From a checkpoint of a small mixture-of-experts model trained on Wikipedia: 3 picks a token.
Below are experts of layer 8 (counted from 0) of a mixture-of-experts language model. Rows are named router (the router's row for the expert) and show model dimensions 384-415. Each number is 500 + 40 x the weight over its row's rms, rounded and kept within 0 to 999. Numbers have three digits each.
After each expert's rows: "gets" lists some tokens that make up at least twice as much of what it gets as of all text. This comes from a sample of Wikipedia text that the model never trained on. Tokens count by the router's weight.

# expert 5
router:455475491509494547504476538574502534529463487571525521499470526490541474494462474420524440527520
gets: ",", " (", ")", "),", " –", " &"

# expert 0
router:539514544544442539430508513439513484511432471478501446514531413486502471476490512403423497512508
gets: " |", ".", "-", " (", "|", " |\n"

# expert 6
router:505538501577544555479485524498500521583526500513489530513439545436481507411510527428533541511502
gets: "1", "2", " ", "3", "4", "9"

# expert 9
router:563519492507470437498593529501449459496495515495475504540516532457587484557513522513485534571513
gets: "0", "9", "8", "7", "6", "5"

# expert 3
router:477485541454487509385559516468506499503451489497490542546452538470527524424512540466472543460537
gets: " \"", " of", "\"", "o", "i", "u"

# expert 17
router:556498591490533579450519572512595532537425474472548583546541539473496498545439460457488510495501
gets: "\n", " ", "\n\n", ".\n\n", ")\n", " |\n"

# expert 23
router:533511494488461556482462490485478490506506515522504502544549572490536470424467538509466471521541
gets: " the", " a", "'s", " The", " his", " an"

# expert 14
router:544543491504517538428554570486478454484453508551423581516538463497544494493491479501460507481556
gets: " to", " of", " that", " in", " for", " and"

# expert 16
router:544464506555494482483487410453601524436524508548477516429517490461481495468483488464517526507529
gets: " |", "|", "–", ";", "',", " /"

# expert 20
router:499511505471509536482478491506516485495456554471496554496467589450470475452529521491422433483514
gets: " the", " a", " The", " an", "The", " A"

# expert 19
router:494495558577555561513474589517500496514517522548511627480464525506515518504508484508472525558512
gets: " of", " in", " to", " for", " by", " on"

# expert 21
router:552486554545479554417545433502479529552494535528480513471494549510486510545539474458449555549479
gets: " ", " |", " |\n", ";", " —;", " —"

# expert 22
router:534481570555495591481419443511465477578424521573487564514488467387499511504612514410503479543557
gets: ".", "-", " (", ":", "%", "5"

# expert 12
router:486538463537443461464552540497461553527479493558466480546493572530531507506508475501452424515446
gets: ",", " and", " was", " is", " as", " that"

# expert 4
router:476430493545482559441502584531493494512458541488460497436471542504483517522463545473522458551471
gets: " ", "0", "9", "1", "2", "8"